From a checkpoint of a small mixture-of-experts model trained on Wikipedia.
Size: 10 layers, vocabulary 16384.
Experts: 16 experts in each of 9 layers, 416 SwiGLU neurons an expert, a sigmoid router.
Training: a variant of Muon for the experts, 365M tokens, 5575 steps.
Below are experts of layer 7 (counted from 0) of a mixture-of-experts language model. Rows are named router (the router's row for the expert), down (a neuron's output weights, with its number) and show model dimensions 0-223. Each number is 200 + 20 x the weight over its row's rms, rounded and kept within 0 to 999.
Before each expert's rows: "comes before" lists some tokens at least twice as common just after its tokens as in all text. This comes from a sample of Wikipedia text that the model never trained on. Tokens count by the router's weight.

# expert 5
comes before: ".", " of", " and", " to", " of the", " in"
router,212,195,191,178,219,231,169,186,236,243,173,180,205,183,203,181,216,202,219,168,209,199,213,209,187,230,190,197,224,245,212,194,177,195,174,192,204,170,191,203,200,211,196,181,194,212,225,184,207,204,194,237,173,207,188,221,219,178,258,203,217,205,196,221,223,180,199,214,160,214,198,184,211,203,211,235,220,227,191,188,199,212,182,191,198,179,205,212,222,220,216,178,169,188,217,190,199,201,208,223,189,227,200,175,187,208,202,192,222,172,198,230,232,178,242,198,183,182,191,198,196,224,218,177,219,229,203,230,215,174,207,216,183,214,190,161,222,222,225,174,192,214,214,205,201,236,190,193,182,205,178,202,209,229,230,202,165,167,201,222,218,232,229,221,166,218,221,204,217,222,187,233,181,206,220,209,173,198,198,163,219,199,219,178,200,246,186,189,212,225,179,190,186,228,190,207,217,183,240,200,195,184,187,192,205,194,180,202,202,217,224,230,190,198,178,165,213,199,201,170,142,215,199,238
down0,207,228,206,220,205,176,213,213,184,226,187,241,197,226,191,230,198,207,220,206,216,227,196,185,176,222,199,178,223,194,236,222,198,191,250,187,208,190,187,191,191,200,230,237,187,218,195,210,220,203,188,190,194,199,188,181,182,193,215,191,209,156,214,182,212,205,202,181,189,249,209,195,179,210,233,195,204,210,211,191,181,191,184,193,205,204,186,226,206,222,184,248,197,220,221,224,191,190,238,192,224,154,177,208,190,207,194,187,224,243,222,172,188,200,223,199,205,200,206,174,208,171,215,194,230,221,214,204,191,195,198,203,178,208,221,207,218,209,194,207,171,210,248,230,216,199,163,179,207,238,176,190,208,216,218,195,218,181,191,236,219,203,188,200,192,233,227,219,195,188,190,242,195,183,225,181,147,161,186,199,200,211,215,214,163,229,185,189,207,194,201,207,203,213,207,243,207,197,199,169,205,215,227,202,222,198,187,193,204,185,168,182,209,170,192,152,158,231,177,168,182,196,230,180
down1,202,171,175,185,204,180,164,181,200,161,192,220,204,188,210,188,163,205,215,191,200,198,253,226,173,201,174,170,182,187,227,193,186,206,164,192,169,208,192,234,208,199,217,210,218,171,185,168,214,179,187,178,197,217,157,206,174,181,193,200,189,198,154,200,193,177,231,166,168,220,193,218,147,191,186,188,230,221,209,197,170,204,194,212,160,206,195,198,229,206,190,179,219,175,172,174,159,174,231,212,190,234,212,224,190,192,216,184,168,196,192,197,224,173,212,192,179,203,209,193,210,226,178,203,201,178,202,225,203,199,215,198,208,175,231,196,180,186,240,219,202,185,207,189,201,187,203,180,179,186,216,189,216,182,190,191,178,164,214,194,227,222,178,207,241,221,196,210,194,182,183,200,201,171,220,200,194,217,175,193,196,200,223,217,205,161,192,223,182,224,193,206,170,191,178,171,205,237,206,192,206,203,236,207,171,162,230,169,203,176,206,218,219,193,210,217,167,183,187,214,213,209,193,182
down2,203,207,177,216,235,172,207,179,183,176,216,182,205,194,209,183,143,177,154,187,182,216,232,231,185,189,181,194,201,193,200,187,158,213,199,222,178,188,187,188,179,191,220,236,170,208,184,195,166,172,187,215,208,189,236,198,180,217,207,222,221,213,218,184,213,189,210,241,214,158,214,222,211,140,208,182,202,193,200,195,191,165,197,211,206,198,198,221,202,183,206,201,185,168,172,203,223,245,207,190,236,186,179,204,182,231,206,190,209,195,157,156,221,181,224,183,203,190,200,217,177,210,201,196,178,174,192,202,230,179,213,202,176,153,230,189,179,220,217,218,223,204,202,203,188,227,209,186,173,218,218,197,164,201,194,181,175,185,168,207,194,219,206,230,186,215,213,198,191,188,194,198,201,178,202,192,205,191,227,186,217,207,217,203,202,172,169,200,233,220,190,149,215,217,182,184,181,215,198,195,195,212,192,196,184,200,208,209,218,222,222,244,195,216,194,181,187,202,236,203,217,232,196,160
down3,209,177,182,201,186,222,184,207,211,186,213,173,219,213,192,203,220,184,184,213,221,182,181,197,206,171,177,227,236,202,202,224,221,155,222,215,204,173,192,227,168,172,229,194,185,231,185,158,215,232,188,225,192,170,239,188,198,180,228,199,189,195,217,148,192,221,204,201,192,208,185,224,201,220,195,237,172,227,179,189,184,176,209,179,167,223,190,194,198,216,189,184,201,208,172,210,234,199,199,216,197,174,177,194,179,190,218,208,186,190,197,193,198,186,220,210,209,186,207,205,185,214,187,256,195,193,156,185,176,200,204,216,174,163,204,212,218,214,215,226,200,196,197,197,195,219,184,192,224,206,206,205,213,213,165,221,206,228,195,185,173,235,227,240,186,227,189,197,205,192,186,174,189,233,213,206,204,211,236,199,206,176,176,206,179,225,208,197,193,205,232,212,223,177,230,212,224,187,223,223,200,177,189,209,179,221,249,179,237,168,198,161,222,197,185,196,177,203,192,157,177,202,190,237
down4,190,204,175,228,177,178,168,195,180,204,188,248,215,179,207,179,231,227,216,183,199,215,205,212,210,209,196,216,207,227,222,221,240,221,230,177,208,161,178,206,204,198,202,229,206,196,205,187,220,204,197,185,193,195,192,205,198,222,244,239,228,206,207,197,201,206,154,181,181,175,216,188,200,186,219,221,226,223,204,186,210,201,205,190,153,223,203,199,194,195,216,220,221,196,204,211,178,208,185,224,162,215,176,226,225,191,196,212,241,206,201,172,176,196,180,218,188,183,219,151,204,193,204,211,216,203,151,191,180,189,215,241,229,225,206,187,209,209,174,200,179,167,221,206,194,196,182,225,206,186,222,181,204,203,218,209,189,205,200,203,186,187,216,250,233,230,234,231,231,192,195,204,168,172,219,196,216,179,197,224,194,191,187,195,179,227,186,220,202,167,232,174,222,207,218,204,213,205,172,186,160,201,215,218,187,220,172,165,173,210,157,172,207,190,217,224,186,196,208,197,201,186,213,174
down5,223,254,204,208,180,204,222,220,197,195,218,206,195,190,169,219,224,212,203,216,208,222,155,153,199,238,246,207,200,184,208,219,169,248,224,189,215,195,240,184,221,192,221,194,209,198,198,172,183,178,221,218,184,231,179,215,207,191,175,185,165,198,168,193,190,162,192,214,187,196,201,163,196,169,221,209,207,239,204,203,201,190,207,198,224,205,213,203,238,234,221,190,199,231,182,196,199,148,181,185,194,202,191,158,193,216,197,206,185,181,168,168,211,215,222,149,185,216,193,170,210,207,194,217,223,196,188,210,196,199,185,211,192,203,187,218,203,182,197,243,205,197,199,203,203,206,223,191,206,192,188,196,201,198,202,200,223,221,199,236,230,208,202,200,168,196,155,205,202,209,207,224,211,202,216,205,204,193,177,223,198,251,233,180,190,175,200,184,179,183,184,196,178,223,176,216,202,212,228,232,198,224,214,194,192,194,192,210,179,215,185,199,250,194,193,193,184,179,215,195,179,225,179,150
down6,197,207,152,204,180,203,170,177,190,212,203,203,220,188,210,183,221,200,187,170,212,234,223,200,212,213,177,179,181,191,218,244,198,224,177,147,183,176,225,204,231,232,181,189,225,193,206,203,197,221,232,195,189,233,195,229,207,214,228,210,213,196,193,211,212,222,197,187,196,189,203,208,200,184,212,149,211,227,190,199,206,206,202,210,145,198,196,223,182,192,239,217,209,224,205,197,246,187,219,204,192,186,220,183,195,197,201,193,168,198,228,176,174,181,176,174,199,201,170,211,203,196,229,187,217,179,172,190,218,207,188,225,245,172,174,178,210,212,205,220,206,195,183,222,199,190,184,187,243,192,201,207,207,211,234,188,195,216,181,156,223,198,203,229,197,137,171,172,162,157,214,210,196,201,181,189,179,223,202,224,156,204,208,189,195,227,203,200,219,216,180,206,196,194,207,257,195,212,181,203,207,180,208,218,229,194,181,202,202,202,217,182,228,226,219,194,218,210,193,202,200,201,198,233
down7,223,200,189,213,181,176,206,209,203,203,199,154,223,206,159,235,188,195,214,192,208,185,189,202,170,218,209,195,201,194,208,201,170,180,215,202,208,185,208,219,211,202,169,225,141,213,220,189,202,205,178,195,212,193,183,187,185,219,216,155,194,208,182,207,191,252,220,187,215,186,159,243,215,177,198,173,219,202,223,203,209,172,234,207,179,190,168,228,160,180,197,192,178,181,180,203,168,205,200,165,222,209,189,200,204,179,187,230,242,204,188,225,181,228,196,169,232,207,197,161,204,197,179,211,240,204,179,201,221,216,174,188,201,192,154,185,208,209,223,190,165,224,175,166,214,201,202,221,194,222,190,179,195,211,213,201,205,213,212,212,224,176,192,201,188,182,175,208,214,202,188,222,158,198,193,216,201,184,195,222,197,190,188,240,238,182,199,193,183,198,157,215,236,199,215,178,173,192,178,227,202,198,196,165,239,202,195,186,195,164,196,238,195,215,178,212,198,192,173,197,202,210,180,230
down8,198,208,168,208,200,207,207,182,224,199,222,190,191,172,218,211,195,187,224,212,213,220,156,190,206,227,215,197,237,209,201,203,193,223,186,152,195,228,203,214,160,204,179,188,226,191,234,203,180,180,198,192,190,202,205,225,204,247,203,216,165,239,205,233,196,180,223,189,219,210,248,186,199,168,217,185,220,229,199,201,195,211,200,211,223,211,185,181,157,178,239,185,176,177,175,221,227,199,211,184,204,181,190,207,164,194,229,194,221,201,177,171,188,219,215,187,199,197,246,183,224,194,223,201,178,216,204,203,175,227,170,218,167,233,193,192,195,163,221,203,176,219,207,203,199,176,194,203,178,191,192,192,173,203,214,189,184,186,217,201,184,177,178,202,178,161,210,180,200,198,191,196,183,198,175,201,203,228,213,220,187,164,191,185,229,164,169,193,149,197,207,188,175,167,208,183,187,228,208,224,197,200,184,167,185,243,209,211,243,205,231,176,212,225,201,196,205,200,206,216,227,221,216,193

# expert 15
comes before: ".", "–", ", ", ")", ",", "th"
router,232,217,196,163,168,180,219,193,210,190,190,173,219,186,223,194,219,166,228,172,196,160,217,210,189,202,211,190,225,224,200,196,200,179,186,212,201,195,203,207,187,211,227,183,184,208,202,185,192,217,203,199,185,233,151,190,213,169,213,208,210,217,185,210,219,175,185,211,185,198,209,200,198,233,254,212,180,207,218,177,213,201,177,202,198,178,181,198,215,232,236,203,190,223,188,176,236,169,207,237,194,212,199,183,171,179,175,181,231,192,193,239,197,182,229,225,190,207,190,206,209,212,185,200,230,223,179,212,216,183,232,197,157,203,159,198,225,203,188,197,188,220,234,202,213,208,228,219,166,165,206,222,210,193,200,190,188,169,171,218,221,200,229,226,134,188,199,220,209,219,191,218,180,236,191,216,221,182,215,176,203,210,208,179,205,232,183,208,207,209,174,199,225,210,179,187,240,185,217,203,167,201,184,197,183,216,181,197,197,229,222,221,193,195,195,174,204,180,191,209,167,250,200,181
down0,205,227,216,223,199,178,199,182,205,190,198,161,242,182,182,205,200,180,180,229,226,188,217,225,198,203,221,180,204,194,176,171,208,232,199,200,183,212,180,245,214,185,225,188,220,165,217,185,211,222,179,245,156,169,174,213,171,197,213,207,189,178,249,188,211,190,228,197,200,195,188,228,195,200,186,208,204,201,180,188,193,182,214,160,180,195,206,191,213,198,200,232,154,190,157,202,212,166,236,214,208,202,188,195,209,177,200,237,197,202,217,212,226,239,157,215,170,208,198,248,214,198,226,201,211,241,205,223,213,240,192,213,223,195,197,196,206,188,218,227,236,204,175,207,200,182,200,210,206,206,194,199,181,189,217,208,149,195,207,216,230,166,199,185,178,175,196,162,194,208,192,201,209,243,171,178,182,205,217,197,195,239,205,188,176,209,196,241,201,203,211,198,213,193,206,205,191,193,181,209,190,178,181,188,212,200,216,212,184,175,212,205,178,177,198,245,204,209,176,218,231,193,195,205
down1,201,190,163,230,232,201,230,185,211,235,200,195,215,227,180,183,203,237,191,213,192,209,223,190,207,168,159,188,160,198,186,189,193,201,178,193,210,194,186,199,202,179,220,218,207,199,197,186,215,197,185,191,183,186,199,240,216,185,171,205,204,179,184,202,178,204,203,231,213,161,192,224,199,167,224,173,228,214,237,181,218,178,161,192,185,175,182,221,212,159,177,231,184,189,172,197,188,208,196,172,216,213,226,211,227,177,207,176,170,205,197,221,177,199,158,188,183,194,144,233,191,216,212,208,211,212,174,200,176,189,198,204,188,208,193,203,212,186,189,170,192,190,209,228,210,158,239,228,200,201,211,197,171,223,169,217,207,211,199,202,173,184,188,187,220,210,228,213,210,186,192,265,197,197,160,221,179,190,196,185,168,224,190,201,212,221,234,205,199,190,216,202,184,182,173,188,194,233,205,181,196,196,196,171,197,201,194,221,232,191,226,198,151,216,166,215,227,212,212,205,213,209,226,192
down2,203,186,163,188,200,164,176,193,182,209,209,191,196,239,210,220,213,176,174,209,178,183,151,194,191,193,221,229,216,212,181,169,227,202,206,195,230,182,229,202,192,206,187,226,196,168,205,197,178,188,209,205,232,188,169,181,223,183,189,210,193,244,243,184,238,209,215,211,183,202,174,176,207,215,193,190,209,199,212,184,190,205,182,181,218,221,213,226,195,168,194,192,182,236,197,189,167,160,212,216,197,169,190,206,217,193,176,201,215,183,171,207,221,194,220,150,193,202,213,201,203,202,200,207,216,182,214,169,251,156,194,190,153,200,213,192,192,219,242,214,184,204,218,189,189,230,199,196,167,242,164,163,203,209,203,219,193,159,212,212,210,224,192,189,180,184,215,224,217,216,207,221,214,163,181,199,214,199,206,217,211,188,194,235,205,207,188,206,158,208,192,218,182,186,175,220,240,183,177,189,221,194,185,197,234,207,187,171,191,189,204,167,218,194,185,210,201,220,189,204,209,169,215,231
down3,178,184,236,210,200,182,227,207,154,232,192,223,189,217,158,187,190,174,197,194,223,210,191,170,187,166,211,204,203,172,240,189,237,196,186,191,198,175,181,200,198,228,188,193,177,216,218,193,216,200,175,227,204,192,200,229,216,216,198,174,214,170,202,195,191,214,164,199,200,179,181,209,208,172,194,207,230,183,212,199,223,189,229,205,211,187,210,186,191,220,185,211,190,205,203,175,188,209,186,216,204,225,222,146,183,169,234,211,195,183,199,174,171,199,189,191,221,205,197,258,213,195,200,195,223,186,231,203,174,244,182,186,182,242,199,198,199,205,215,193,190,216,161,217,193,197,218,244,155,224,173,197,175,211,192,193,188,255,189,203,207,192,206,218,212,200,191,228,201,191,182,161,187,192,188,202,221,205,209,198,205,238,185,206,208,192,196,201,181,212,201,198,196,170,196,183,208,219,189,226,224,194,166,234,206,214,146,178,199,169,199,180,191,181,205,198,210,234,250,210,216,189,188,236
down4,198,155,193,189,207,176,173,220,226,202,236,156,196,186,204,197,208,177,198,208,202,236,183,213,246,200,207,219,235,211,204,206,216,191,175,205,205,164,192,207,176,210,164,211,183,202,223,195,220,177,224,214,204,196,212,183,241,200,218,200,189,170,204,191,172,159,212,221,200,168,154,214,183,189,210,203,187,216,173,202,201,224,196,176,207,157,204,194,186,229,208,189,226,210,243,209,215,180,197,201,215,196,208,202,204,200,206,222,212,222,199,188,186,177,209,167,216,183,200,239,172,201,219,220,223,189,211,186,225,215,199,182,180,150,161,159,166,202,177,242,194,198,221,202,204,173,194,210,186,222,212,204,219,174,214,202,217,228,209,203,157,168,155,176,203,230,196,186,203,204,186,214,210,214,186,218,218,184,228,193,205,218,218,213,212,211,189,163,182,201,214,225,199,182,196,208,224,209,195,207,175,209,174,181,199,207,232,177,209,208,155,160,184,200,207,200,180,207,193,173,223,160,187,185
down5,250,182,186,172,236,218,178,186,208,193,212,208,195,202,208,188,213,220,204,221,199,190,238,189,199,204,190,208,246,190,202,208,204,196,226,209,191,183,202,161,200,169,160,195,202,177,239,214,213,200,183,190,239,226,264,219,224,221,202,198,201,167,186,240,201,193,202,179,182,162,161,209,161,177,200,213,218,207,171,201,191,190,183,173,179,203,218,201,188,205,180,214,174,178,195,200,205,185,199,165,188,162,176,183,212,203,204,217,220,202,195,182,229,209,231,210,196,192,217,219,238,187,192,163,212,196,222,224,169,176,215,202,184,191,206,193,193,208,218,197,198,191,162,219,172,196,190,196,204,183,174,225,207,184,222,229,207,207,192,189,204,216,186,227,206,175,208,206,197,225,158,181,212,219,220,188,238,178,203,252,188,217,204,200,223,212,208,176,201,214,231,197,196,192,184,196,180,185,178,177,235,201,159,190,205,207,214,221,170,198,216,201,171,159,176,194,181,179,161,189,187,199,206,168
down6,190,180,178,181,214,211,212,180,209,157,196,193,210,241,200,219,178,223,204,214,210,186,174,181,208,191,211,175,209,200,190,176,172,194,236,188,197,191,218,169,194,189,215,200,219,185,214,241,202,182,210,213,208,192,188,218,166,197,181,209,218,196,172,190,217,175,229,174,215,176,215,192,182,214,169,195,195,224,184,224,211,260,192,195,197,206,222,189,191,197,209,219,204,193,179,188,182,199,204,165,176,203,211,213,182,198,176,226,179,182,198,181,221,216,227,177,197,183,237,194,208,169,234,209,239,198,196,211,221,210,207,156,211,204,171,209,187,214,174,196,182,187,129,210,182,189,179,201,218,169,173,166,212,182,187,246,202,191,215,194,192,190,239,200,210,214,201,204,227,224,208,201,172,216,181,230,231,211,190,169,191,191,243,170,220,235,189,208,231,186,200,202,204,183,216,206,221,192,206,233,185,214,218,173,226,162,189,189,198,198,217,226,177,165,224,223,228,215,206,229,217,190,183,194
down7,209,236,228,227,158,167,259,205,200,217,226,208,203,212,193,203,226,227,209,178,170,235,190,180,223,192,202,200,197,183,203,225,216,204,210,208,216,194,201,221,216,198,175,202,186,219,186,192,186,216,182,172,194,194,207,201,206,204,202,200,189,210,189,190,205,214,196,237,215,183,197,190,190,174,187,196,187,214,211,197,214,174,215,207,226,182,233,181,188,214,207,177,211,219,190,195,193,180,218,180,190,203,231,194,221,198,177,208,181,182,198,181,203,211,210,237,172,181,212,216,167,216,207,217,227,231,184,189,242,219,193,212,201,175,161,202,209,168,171,219,188,213,146,185,206,161,238,203,235,208,234,191,184,208,187,216,179,183,191,217,214,182,220,198,166,200,188,221,185,213,168,169,179,157,202,194,170,189,262,207,216,227,180,199,201,193,202,208,215,187,237,174,190,195,215,191,170,181,202,190,204,191,176,193,170,195,174,188,215,184,212,228,225,259,197,220,199,169,195,179,176,233,184,179
down8,192,236,218,178,222,187,195,207,201,200,192,186,219,236,204,209,209,223,223,233,179,177,233,194,190,192,186,217,169,213,180,242,218,227,234,214,204,198,184,175,211,202,238,157,212,209,186,213,205,190,178,213,177,213,186,191,165,199,189,162,163,219,216,202,214,204,209,162,211,211,236,225,230,176,217,202,183,201,234,170,156,242,213,197,182,216,177,203,210,239,201,194,189,185,217,218,189,188,170,190,164,196,191,208,194,198,188,217,237,175,217,233,211,203,201,156,182,178,216,179,197,207,209,213,182,195,229,196,212,189,215,185,228,179,194,213,232,208,204,202,191,195,267,151,174,218,185,188,211,177,217,196,187,186,219,192,177,184,204,225,205,218,222,195,177,201,193,206,199,228,166,199,198,177,241,184,211,201,220,218,173,186,200,204,196,230,211,155,219,181,197,213,223,185,197,228,215,229,219,203,214,195,200,209,181,193,238,189,188,215,192,194,227,200,195,194,219,191,182,189,177,230,183,204

# expert 13
comes before: "\n", " |", "==", " | ", " |  |", " =="
router,208,207,172,167,206,214,213,188,236,209,165,190,210,160,216,212,225,186,229,174,206,187,206,225,182,209,193,173,228,222,205,204,174,195,186,217,227,172,193,170,205,195,222,183,182,230,211,179,184,206,201,179,173,197,186,216,216,159,238,193,205,206,192,211,215,202,189,199,168,227,216,170,192,240,214,201,218,231,167,182,234,205,185,176,194,186,210,198,220,224,192,202,154,227,209,173,216,170,177,206,172,225,207,178,172,224,194,184,223,175,189,203,191,189,229,204,203,201,170,194,186,200,203,168,208,206,186,241,229,204,184,192,197,185,210,172,222,207,192,180,196,223,240,214,209,215,226,226,178,170,171,178,211,213,225,181,198,164,202,219,217,233,221,224,197,221,206,196,215,244,186,242,203,211,198,217,187,187,199,207,211,183,187,191,212,222,177,196,183,221,196,195,223,210,218,198,210,201,226,175,209,192,193,192,191,241,209,203,211,215,207,210,148,215,184,150,203,166,213,192,169,203,210,242
down0,187,195,179,225,191,219,207,191,224,212,178,248,180,218,192,224,207,203,217,170,178,153,213,214,228,166,231,217,175,218,159,199,198,195,171,194,205,220,172,196,238,205,185,226,177,223,212,203,180,186,204,173,207,181,157,212,200,183,188,192,171,178,186,216,202,155,203,208,223,195,206,202,196,181,204,213,182,181,209,242,196,220,201,193,203,180,222,203,189,178,168,226,192,217,253,170,193,171,202,195,191,199,207,206,191,237,194,206,183,157,165,210,195,185,221,194,211,201,170,216,195,202,189,199,238,171,202,219,214,221,170,196,218,183,220,185,160,215,180,250,197,220,199,197,199,207,208,194,217,188,216,160,234,216,226,154,191,211,179,177,179,185,207,190,224,183,191,186,197,201,201,237,182,225,200,213,225,220,217,196,217,185,224,174,242,209,207,174,166,197,218,197,196,228,213,199,193,218,228,197,198,215,176,194,218,207,214,186,193,225,224,216,170,201,227,193,216,172,206,224,205,204,176,205
down1,183,196,230,214,175,200,193,177,217,187,194,205,182,225,213,202,212,210,223,146,193,198,190,214,202,142,188,222,177,205,232,229,196,219,190,208,249,206,231,213,199,175,225,230,216,199,198,208,212,219,235,231,195,186,172,167,207,179,236,188,206,186,215,177,168,193,225,189,220,216,193,197,209,198,161,190,210,176,183,240,238,244,186,200,179,186,205,148,197,206,174,233,185,228,183,189,221,197,200,205,209,225,204,206,132,191,191,191,193,157,190,179,190,189,213,209,182,215,212,217,205,182,201,227,192,185,206,219,186,165,193,231,183,192,199,208,182,194,184,211,180,226,165,178,190,205,187,214,206,220,220,210,198,208,187,184,173,208,192,208,234,208,192,234,225,201,171,204,183,193,164,226,160,189,179,214,215,202,189,178,211,194,232,178,222,209,193,193,186,180,215,199,216,206,201,173,198,192,228,168,184,207,201,223,185,238,210,205,206,211,207,184,199,219,177,197,178,212,196,227,211,165,184,190
down2,239,210,177,215,213,222,212,215,231,222,192,211,159,176,211,205,188,200,176,179,201,184,219,179,179,194,218,210,208,168,237,181,192,197,200,181,198,208,203,211,217,178,197,191,199,152,180,236,208,226,228,203,225,221,208,176,176,227,187,220,241,199,198,217,177,212,177,180,182,205,153,227,202,200,228,211,147,217,205,194,208,221,216,200,191,193,236,182,195,209,190,187,211,178,188,229,176,202,189,194,201,192,235,191,193,218,154,224,181,196,166,156,186,220,223,214,218,200,194,186,203,189,200,207,221,231,158,173,198,234,199,188,224,189,201,205,185,155,202,186,212,215,182,190,204,190,217,184,201,195,196,212,209,235,164,196,213,186,211,220,195,204,183,169,179,172,157,214,232,206,199,239,209,181,214,162,178,208,219,213,192,171,217,200,190,205,195,220,210,192,201,200,175,205,186,178,143,199,205,223,215,230,197,198,169,211,193,200,210,221,232,179,201,223,157,195,176,220,213,211,191,208,222,195
down3,205,180,198,231,202,206,186,217,190,177,193,227,174,218,208,184,197,184,175,211,198,215,216,188,190,212,181,196,207,197,222,211,187,187,218,190,154,199,226,190,200,193,189,194,185,172,193,143,207,195,189,223,168,231,196,172,169,199,201,206,244,201,183,196,211,225,152,193,162,188,205,207,217,184,159,216,209,187,212,164,206,164,199,206,203,206,201,181,235,220,184,206,193,161,224,216,191,227,207,220,172,173,229,199,165,209,203,202,196,196,215,202,177,201,188,205,199,201,210,185,184,204,227,162,228,190,207,180,197,210,224,201,229,217,204,226,218,162,174,192,195,181,178,221,231,226,192,190,201,182,185,194,204,162,219,195,238,197,170,164,214,210,185,195,214,210,196,180,203,204,188,196,153,217,195,192,168,190,210,185,166,203,221,227,191,209,206,202,223,215,229,230,215,203,197,199,196,209,205,153,213,220,243,149,225,204,218,169,194,209,218,245,194,203,240,209,223,205,186,219,201,198,154,223
down4,195,200,220,183,177,178,220,201,184,202,164,197,167,182,177,200,185,193,189,228,199,192,204,204,185,201,211,213,190,206,205,198,177,214,219,187,187,208,204,196,204,198,198,210,225,235,192,188,170,168,188,197,223,165,181,200,193,180,175,165,204,212,191,203,222,193,209,178,212,248,191,214,202,175,196,179,179,191,223,199,183,172,196,173,213,188,217,186,197,188,196,210,191,195,215,178,235,213,183,214,195,216,182,227,146,178,188,233,173,174,224,231,195,226,256,217,217,233,210,230,241,163,197,231,188,177,197,190,193,233,180,216,176,193,194,194,200,143,204,210,207,193,260,200,190,191,182,227,188,225,190,206,197,188,180,182,215,199,162,223,196,205,194,177,198,171,192,205,202,158,189,198,202,225,226,226,192,159,237,199,166,169,205,203,178,210,214,201,196,204,184,186,192,192,171,193,196,222,186,217,218,202,188,193,155,188,169,187,194,204,165,219,234,226,223,183,196,224,166,196,219,223,212,219
down5,212,228,187,207,177,218,181,176,173,202,183,218,167,248,167,197,214,169,225,188,171,166,205,207,209,173,239,207,203,162,243,204,179,205,172,190,232,241,164,221,220,156,201,195,215,220,216,235,210,196,201,178,170,224,231,177,214,207,193,192,220,225,212,198,213,197,194,244,174,191,206,202,202,236,214,208,238,210,172,186,209,200,199,226,195,229,191,177,183,186,216,173,226,210,198,202,233,226,205,230,195,191,223,173,205,221,232,230,171,192,179,203,216,200,193,183,187,203,218,199,192,181,200,192,176,202,208,239,217,188,210,195,204,180,220,213,248,203,198,206,215,232,171,227,217,206,220,191,221,205,214,170,189,201,201,185,192,225,184,212,183,214,189,167,156,184,202,231,158,213,207,168,183,186,196,193,211,205,204,207,186,225,213,188,188,210,196,197,201,221,175,192,215,213,212,205,158,231,229,189,197,223,225,199,192,184,218,221,195,205,197,183,203,220,182,238,194,200,209,180,227,202,213,186
down6,219,201,204,192,181,191,198,221,231,217,195,197,216,209,193,204,169,186,172,192,228,228,183,165,211,187,167,175,217,164,191,240,224,201,209,211,208,185,171,164,198,215,217,200,190,187,196,268,203,217,204,221,205,227,198,171,180,173,196,182,206,187,199,230,213,207,206,213,243,169,199,191,215,184,210,155,175,187,186,235,217,194,215,200,225,177,227,228,172,211,239,189,172,182,182,203,211,192,163,214,209,190,182,192,195,197,197,149,211,180,222,188,209,180,201,242,188,184,176,202,206,201,209,228,183,174,214,242,194,207,203,176,171,230,219,223,212,186,194,188,242,209,191,225,198,204,196,225,226,185,183,170,189,186,199,183,186,239,218,229,229,171,201,180,189,202,217,203,170,178,207,204,176,206,196,214,198,205,212,178,232,178,227,189,186,167,222,186,187,166,208,184,206,204,221,188,244,190,191,197,190,205,196,221,206,187,222,222,170,189,214,197,229,157,215,216,196,208,193,212,223,195,188,188
down7,192,203,198,216,213,175,191,183,208,168,179,199,209,195,203,215,235,203,199,159,158,207,246,185,199,220,162,201,218,203,222,186,206,213,154,187,189,220,196,218,149,189,213,177,234,165,198,221,206,218,200,200,190,191,181,195,204,235,228,189,207,216,209,208,202,220,221,172,240,184,205,186,244,179,236,194,172,177,207,160,183,233,183,164,164,207,210,179,197,214,167,218,209,205,216,196,174,152,200,187,200,190,208,194,210,182,165,178,200,191,232,218,167,199,188,176,165,175,181,185,200,195,180,192,186,193,198,204,191,191,191,170,210,184,170,201,200,193,176,198,193,200,194,208,185,197,171,189,198,197,202,203,156,224,217,156,251,227,209,228,196,222,171,217,163,193,198,200,202,206,189,178,209,213,188,181,213,222,209,209,201,207,224,225,196,182,191,186,205,211,194,209,192,163,183,226,189,244,197,215,179,208,223,190,203,218,198,192,188,227,187,205,173,207,184,230,232,192,192,229,224,237,194,198
down8,236,229,181,206,191,199,172,217,189,202,215,193,207,199,198,165,211,174,213,229,170,195,183,183,202,194,195,201,207,188,214,194,185,204,208,227,181,224,224,228,191,193,187,187,156,191,220,190,199,152,199,201,210,237,176,217,195,187,210,212,211,192,203,183,163,207,173,226,200,184,220,197,206,222,226,197,163,218,192,208,187,226,223,196,199,197,219,220,211,211,200,198,235,203,170,201,189,196,206,184,209,148,246,194,191,195,169,207,206,222,201,228,203,224,200,180,193,213,199,217,177,170,177,189,218,197,218,190,191,176,179,218,200,201,227,192,226,231,202,173,212,201,202,197,168,215,237,211,214,202,198,174,250,200,187,223,186,224,216,183,202,213,162,223,194,211,191,188,229,203,175,141,217,174,197,157,197,203,198,201,173,230,183,195,167,189,177,180,227,208,166,199,244,207,219,177,198,177,201,192,201,181,190,193,217,186,223,224,142,183,179,228,212,186,225,189,206,189,209,207,158,238,217,228